python train.py --hidden_size=128 --lr_router=0.000487 --parallel_block=false --init_std_up=0.0272 --lr_mult_o=0.764 --final_lr_fraction=0.0 --dataset="wikipedia_en"
Below are experts of layer 3 (counted from 0) of a mixture-of-experts language model. Rows are named router (the router's row for the expert), up (a neuron's input weights, with its number) and show model dimensions 0-127. Each number is 200 + 20 x the weight over its row's rms, rounded and kept within 0 to 999.
Before each expert's rows: a language model's description of what the expert responds to. This comes from a sample of Wikipedia text that the model never trained on.

# expert 15
Description: Plural endings. Plural or word-final s pieces such as s, es, ers, ies, ations ending nouns before commas, periods or and; also mid-word s.
router,188,178,226,191,194,208,220,213,218,180,175,179,179,203,204,190,189,195,196,198,246,212,168,210,223,202,197,201,220,206,152,199,202,210,172,165,155,204,233,185,188,195,197,218,210,220,195,214,191,191,214,162,207,221,203,182,222,165,189,223,227,202,214,197,202,195,204,201,199,185,163,190,166,233,196,202,184,243,228,205,207,255,205,198,212,208,215,205,256,229,229,215,197,203,206,198,210,226,201,194,233,189,181,147,179,196,222,200,217,242,199,200,195,204,191,187,223,182,201,184,206,207,210,181,186,220,231,190
up16,193,194,194,211,192,179,182,200,178,193,175,206,217,211,219,183,193,201,192,162,181,224,201,214,222,175,190,174,206,240,221,211,169,162,210,210,182,191,192,210,194,221,218,182,240,185,204,188,221,219,218,237,204,198,203,239,206,217,173,209,181,188,200,229,198,196,227,187,191,196,200,233,185,209,206,189,210,209,168,204,196,247,207,242,194,224,213,231,201,229,163,216,201,174,178,160,214,187,215,215,231,217,191,205,210,184,229,218,214,194,225,213,234,220,205,233,245,165,213,224,182,198,200,212,211,163,208,189
up17,221,188,183,200,183,224,215,192,189,175,202,194,197,197,167,212,190,227,203,206,257,167,164,184,214,218,192,229,201,209,193,200,175,193,207,229,223,219,201,213,189,196,187,196,256,192,180,185,177,219,197,210,211,197,209,174,181,200,165,195,185,230,209,215,173,196,191,229,180,214,213,190,214,200,198,199,206,226,239,189,216,166,204,221,194,224,134,192,198,166,186,184,206,199,221,193,181,218,180,212,203,230,206,195,200,193,210,173,192,175,201,194,207,201,242,173,218,175,166,192,198,210,215,176,216,221,164,161

# expert 9
Description: Plural s suffix. The s piece, mostly plural endings on nouns (parks, cars, works), plus s inside words like upset, oversight, bishops.
router,199,187,204,201,191,206,228,221,223,170,169,183,193,192,199,185,184,191,200,188,241,220,177,211,220,201,205,190,228,228,159,202,206,218,178,155,165,167,254,178,199,188,202,215,218,238,229,221,190,195,212,176,195,214,185,204,226,154,192,201,207,209,213,195,193,197,204,212,167,198,160,200,166,225,208,195,173,241,196,221,199,238,194,170,225,202,203,216,235,219,204,205,201,203,199,195,206,199,203,228,229,192,199,171,191,190,225,213,211,226,209,212,207,184,196,201,227,205,201,205,203,216,224,188,172,212,251,188
up0,230,181,187,201,203,169,214,188,208,167,181,200,195,161,206,230,199,204,232,173,158,189,224,200,182,172,180,189,239,188,239,175,177,199,202,193,205,196,197,168,167,212,219,223,173,149,177,166,194,184,180,198,191,203,220,203,214,220,212,134,201,196,196,212,200,183,238,199,228,169,191,175,218,192,214,182,219,220,197,246,189,200,206,230,187,194,168,210,231,166,192,205,200,212,206,196,195,183,196,218,191,211,194,187,174,166,201,210,221,191,184,200,196,190,211,214,210,203,176,192,186,206,185,204,196,201,236,191
up1,192,193,193,207,180,199,177,215,174,200,195,211,232,216,167,211,222,180,171,172,208,201,164,224,220,171,193,184,232,163,163,212,195,224,208,218,202,180,222,181,196,211,186,183,215,179,215,220,198,189,190,190,206,190,212,199,200,191,190,219,224,239,188,194,225,198,190,163,189,146,161,225,242,197,219,204,212,220,205,211,218,187,205,181,183,178,176,189,198,212,198,194,237,199,193,221,189,210,164,199,190,220,201,195,189,221,173,167,191,161,207,241,192,140,207,187,187,186,181,201,215,198,236,197,175,201,192,200

# expert 43
Description: Verb and noun suffixes. Suffix pieces ing, ed, ation, ated, ity, ment ending derived words, like neighbouring, participated, approved.
router,157,179,224,181,203,200,193,206,212,199,197,184,160,190,180,202,181,224,183,191,185,225,181,181,211,214,198,178,239,195,176,181,190,207,164,179,169,211,221,193,194,198,192,221,199,213,239,225,205,209,218,203,214,202,204,176,199,194,172,191,230,177,187,171,200,197,224,171,177,177,195,195,171,209,193,206,190,198,230,207,202,203,192,159,180,214,199,204,196,234,224,220,180,162,176,186,222,228,146,195,209,193,159,175,189,168,211,235,212,224,188,189,216,192,189,205,256,181,222,192,193,202,192,190,171,190,222,217
up3,196,164,239,219,209,211,203,223,206,220,201,211,210,200,217,193,225,182,224,186,196,233,220,189,188,208,202,168,210,184,191,220,226,185,218,191,192,173,163,169,162,188,193,196,191,217,263,203,216,185,221,177,177,211,219,196,185,212,207,197,187,140,185,184,230,203,206,161,195,186,227,192,220,196,190,173,203,184,217,213,190,258,211,215,220,215,227,212,210,179,259,204,213,190,202,203,211,222,200,191,208,198,228,182,230,165,205,201,199,212,191,193,192,207,199,201,192,194,172,225,197,206,200,188,221,182,236,187
up4,180,217,175,245,178,186,212,190,194,203,173,205,210,179,181,194,184,180,204,200,192,206,196,193,174,203,217,202,226,225,233,155,181,202,192,182,187,201,220,205,199,146,177,204,191,235,198,222,213,217,254,212,237,224,174,210,210,195,216,198,193,217,197,225,228,195,212,191,205,195,224,209,160,203,231,203,201,198,195,196,248,166,183,229,186,184,188,212,230,170,206,194,163,178,194,195,182,242,198,178,206,196,188,196,213,187,209,173,222,208,209,181,197,174,234,230,237,198,204,195,214,215,202,195,169,176,184,197

# expert 27
Description: Short word fragments. Short mid-word pieces after a capital or short prefix, like age in Stage, rate in Strategic, ine in Line; also re, end.
router,217,164,190,206,168,231,197,211,196,204,189,211,207,173,199,182,184,217,216,210,201,207,186,182,198,227,217,234,224,217,201,177,204,223,209,190,186,177,218,185,191,212,203,197,194,188,217,208,209,207,200,175,191,221,144,183,235,177,207,222,211,168,157,195,192,197,216,183,213,161,205,224,172,214,178,210,132,201,225,209,164,191,200,191,169,183,178,192,190,186,231,205,193,192,181,208,218,217,178,240,191,199,153,186,197,204,227,224,213,231,190,196,198,205,168,228,228,214,201,220,168,181,216,202,207,174,210,199
up6,181,189,210,167,198,184,155,216,200,205,231,203,215,174,174,182,240,217,225,187,164,206,198,209,163,184,177,178,201,180,208,179,192,208,226,180,203,213,225,197,198,183,192,214,213,234,198,192,190,172,210,200,215,208,211,197,212,199,207,171,213,183,190,223,171,194,185,202,253,200,195,185,180,196,215,206,193,192,242,231,228,186,179,202,199,223,204,202,221,172,215,164,176,197,193,191,226,201,202,224,191,236,181,173,201,181,217,221,212,207,186,185,198,207,209,235,221,180,184,185,196,216,169,172,240,212,224,141
up7,195,210,202,188,212,172,199,187,188,209,181,188,186,209,179,182,208,216,212,176,194,193,149,186,158,220,199,213,175,202,171,172,193,204,168,196,207,192,154,235,186,192,193,192,216,179,197,242,201,186,222,186,199,231,153,192,203,176,174,211,206,189,185,195,210,158,203,207,185,206,197,198,195,191,183,171,229,176,210,194,208,199,226,184,232,196,203,205,202,200,160,225,215,222,236,193,202,183,169,188,197,207,231,198,195,205,192,207,148,224,179,213,201,175,175,195,243,201,174,202,150,195,223,200,220,202,208,235

# expert 18
Description: Prepositions after nouns. Prepositions like of, in, by, from, for, at, usually right after a noun or verb, as in Speaker of, Representatives from.
router,183,172,220,199,205,208,247,201,196,168,180,174,147,164,181,195,179,222,221,204,214,207,202,186,197,202,205,213,201,201,196,174,213,217,170,192,187,189,234,188,191,215,202,193,253,186,204,205,229,214,205,203,236,190,200,212,187,171,167,218,224,185,174,209,218,186,213,186,180,179,166,188,182,196,176,177,180,205,212,184,189,209,167,165,222,200,213,182,220,204,209,177,206,167,196,207,223,198,193,247,201,230,190,171,191,172,224,189,231,217,199,160,213,206,169,215,212,185,207,186,184,213,173,173,198,195,231,185
up9,176,203,161,162,218,211,212,205,221,176,169,189,186,207,223,212,201,179,206,229,209,178,188,151,222,206,208,174,203,173,200,178,211,201,179,208,161,189,203,187,178,221,218,191,188,215,204,138,234,187,190,189,213,232,202,182,198,179,203,210,206,175,217,207,206,202,212,198,163,208,186,150,181,204,229,217,191,210,179,196,223,206,203,216,216,231,233,185,199,206,189,206,205,172,173,200,208,203,183,172,206,199,200,173,202,160,212,186,183,171,186,225,243,217,187,174,219,184,175,191,227,194,205,218,229,178,205,186
up10,178,174,190,192,193,206,157,214,187,197,218,193,210,195,167,182,236,188,230,190,168,189,199,215,209,199,184,228,209,199,243,219,242,158,223,183,229,214,167,212,198,211,186,201,222,211,191,201,204,242,217,185,170,228,202,175,177,172,250,213,167,177,171,174,177,186,211,220,212,170,186,197,179,196,193,198,169,206,176,222,197,202,182,207,213,211,230,195,208,214,218,236,196,233,195,191,201,204,226,206,208,206,235,189,188,220,194,185,218,197,164,176,199,196,205,198,194,162,220,233,185,188,202,216,195,211,189,182

# expert 19
Description: Function words, adverbs. Conjunctions and connectives like and, to, that, which, who, plus pronoun he, and the adverb ending ly in narrative prose.
router,189,173,203,196,200,204,225,194,211,195,196,207,180,200,200,183,173,218,210,211,230,251,183,194,211,196,200,190,210,246,190,209,193,207,152,198,201,187,239,183,182,221,237,166,245,202,228,218,243,194,207,161,213,180,190,213,218,189,211,193,243,173,167,213,225,201,217,185,202,182,190,190,176,184,169,218,196,219,217,208,178,221,197,190,177,226,189,171,208,247,197,193,207,195,207,216,201,199,191,224,218,206,179,176,232,152,195,210,184,241,199,180,221,200,182,217,224,199,199,215,215,190,171,188,197,203,212,191
up9,231,171,207,193,185,194,195,219,186,200,181,201,183,222,217,168,176,248,209,200,192,213,231,200,208,239,198,206,235,178,221,206,196,213,187,205,193,177,207,204,190,184,250,209,178,214,194,205,223,217,198,172,213,215,214,186,204,207,205,182,193,166,186,169,183,184,203,190,192,162,219,209,186,235,204,215,230,188,179,216,225,198,227,199,220,197,165,223,218,183,219,236,189,188,199,200,169,222,216,170,181,202,189,215,185,198,196,155,179,198,214,232,165,225,212,146,154,188,199,204,223,204,201,197,179,222,209,196
up10,191,192,201,203,202,240,171,181,207,221,199,197,191,204,203,200,233,201,208,190,209,204,155,169,161,185,228,159,197,202,211,180,173,191,215,191,204,198,245,193,216,188,183,219,165,218,159,179,186,200,184,162,204,169,198,201,181,204,233,180,180,189,162,202,197,186,192,185,203,208,233,191,230,190,155,220,171,193,214,217,153,212,190,212,215,185,196,197,212,201,179,199,199,206,215,189,194,204,167,221,173,196,184,183,157,221,235,204,194,172,210,187,222,186,213,177,229,216,204,178,201,223,189,178,209,209,212,236

# expert 37
Description: The and determiners. The word the, mostly after of, in or to, plus other determiners such as its, their, this, his, new.
router,183,173,233,188,191,192,201,207,191,198,175,211,188,199,206,164,184,231,235,188,203,233,204,182,226,214,208,197,222,226,187,197,208,202,175,183,189,199,229,160,186,205,195,219,199,218,228,194,248,193,190,180,249,194,207,183,175,206,210,222,248,183,196,156,202,155,206,158,186,206,181,208,199,230,199,217,195,210,239,201,209,227,172,209,210,194,220,200,205,217,189,211,199,157,175,213,207,197,185,206,197,188,163,194,215,173,212,198,222,216,186,206,224,180,175,220,217,161,205,184,190,222,194,213,179,185,227,217
up0,232,212,192,199,191,210,202,228,222,204,188,201,209,216,197,183,230,209,211,243,174,180,183,197,178,169,173,204,145,256,192,203,205,195,204,168,209,174,212,193,191,233,217,222,229,185,182,202,157,169,225,202,188,187,186,243,225,223,222,173,169,210,206,189,188,205,173,210,209,194,205,227,169,198,186,200,204,192,209,215,194,197,197,184,199,219,196,224,178,173,180,207,217,189,215,234,199,217,179,215,186,173,220,195,201,174,223,186,185,186,181,203,237,202,207,195,169,194,201,165,174,225,173,240,191,206,208,207
up1,210,175,212,209,189,219,199,187,184,219,188,193,223,201,183,170,190,181,155,246,209,184,199,203,186,148,201,177,214,192,209,169,240,218,217,192,213,190,224,191,216,191,185,213,192,237,178,194,218,183,204,177,203,191,165,218,188,164,214,205,205,203,184,173,213,249,196,207,206,159,201,230,217,202,187,187,187,210,190,203,230,184,200,205,186,204,222,207,187,160,167,207,178,192,209,180,215,222,158,199,175,187,218,191,169,223,214,186,221,235,190,207,223,179,198,215,203,181,186,204,185,171,164,227,215,171,220,180

# expert 12
Description: Word-final name pieces. Final pieces completing names and words, often before commas or periods, e.g. Pasco|e, leng|th, chann|el, Constant|ine.
router,172,225,241,215,188,209,214,196,214,195,222,194,160,210,173,177,189,210,192,178,194,198,165,137,187,239,204,200,204,208,172,200,172,199,193,161,201,205,207,170,189,172,200,222,238,223,185,218,187,170,192,171,243,201,209,201,182,195,212,202,192,156,202,222,223,200,214,171,156,170,201,191,169,205,206,215,190,214,223,193,189,223,206,160,193,205,202,167,189,201,229,215,227,181,216,219,210,206,210,189,202,186,202,191,209,198,202,194,229,233,191,201,187,175,221,220,219,186,190,203,196,195,156,206,182,186,205,176
up0,167,169,228,182,192,206,212,234,182,172,217,228,186,189,165,152,178,208,187,216,228,207,181,180,206,198,217,189,201,192,184,196,174,203,233,200,194,231,208,154,188,173,184,181,210,219,199,222,197,194,202,219,200,213,184,190,182,203,211,188,198,196,192,244,215,209,167,171,192,209,211,182,200,172,206,182,197,209,212,208,172,192,205,191,194,248,219,247,195,239,194,251,193,212,211,185,161,193,200,213,188,184,209,186,227,182,183,217,208,217,207,238,236,189,202,220,172,217,221,167,193,182,220,190,192,193,196,211
up1,207,199,194,170,201,206,194,209,211,254,184,183,202,170,202,227,188,214,205,211,194,202,175,204,181,216,201,204,191,206,201,163,209,209,221,222,193,227,245,189,205,184,160,214,205,193,214,194,187,230,196,163,187,165,172,181,200,196,192,206,212,215,206,223,196,205,231,203,223,241,225,178,193,212,252,189,169,211,206,192,203,185,206,216,176,215,161,191,192,226,199,182,193,204,171,203,208,216,185,251,202,243,206,223,212,226,183,189,212,205,230,191,196,157,182,201,205,186,192,207,177,238,235,212,195,161,183,209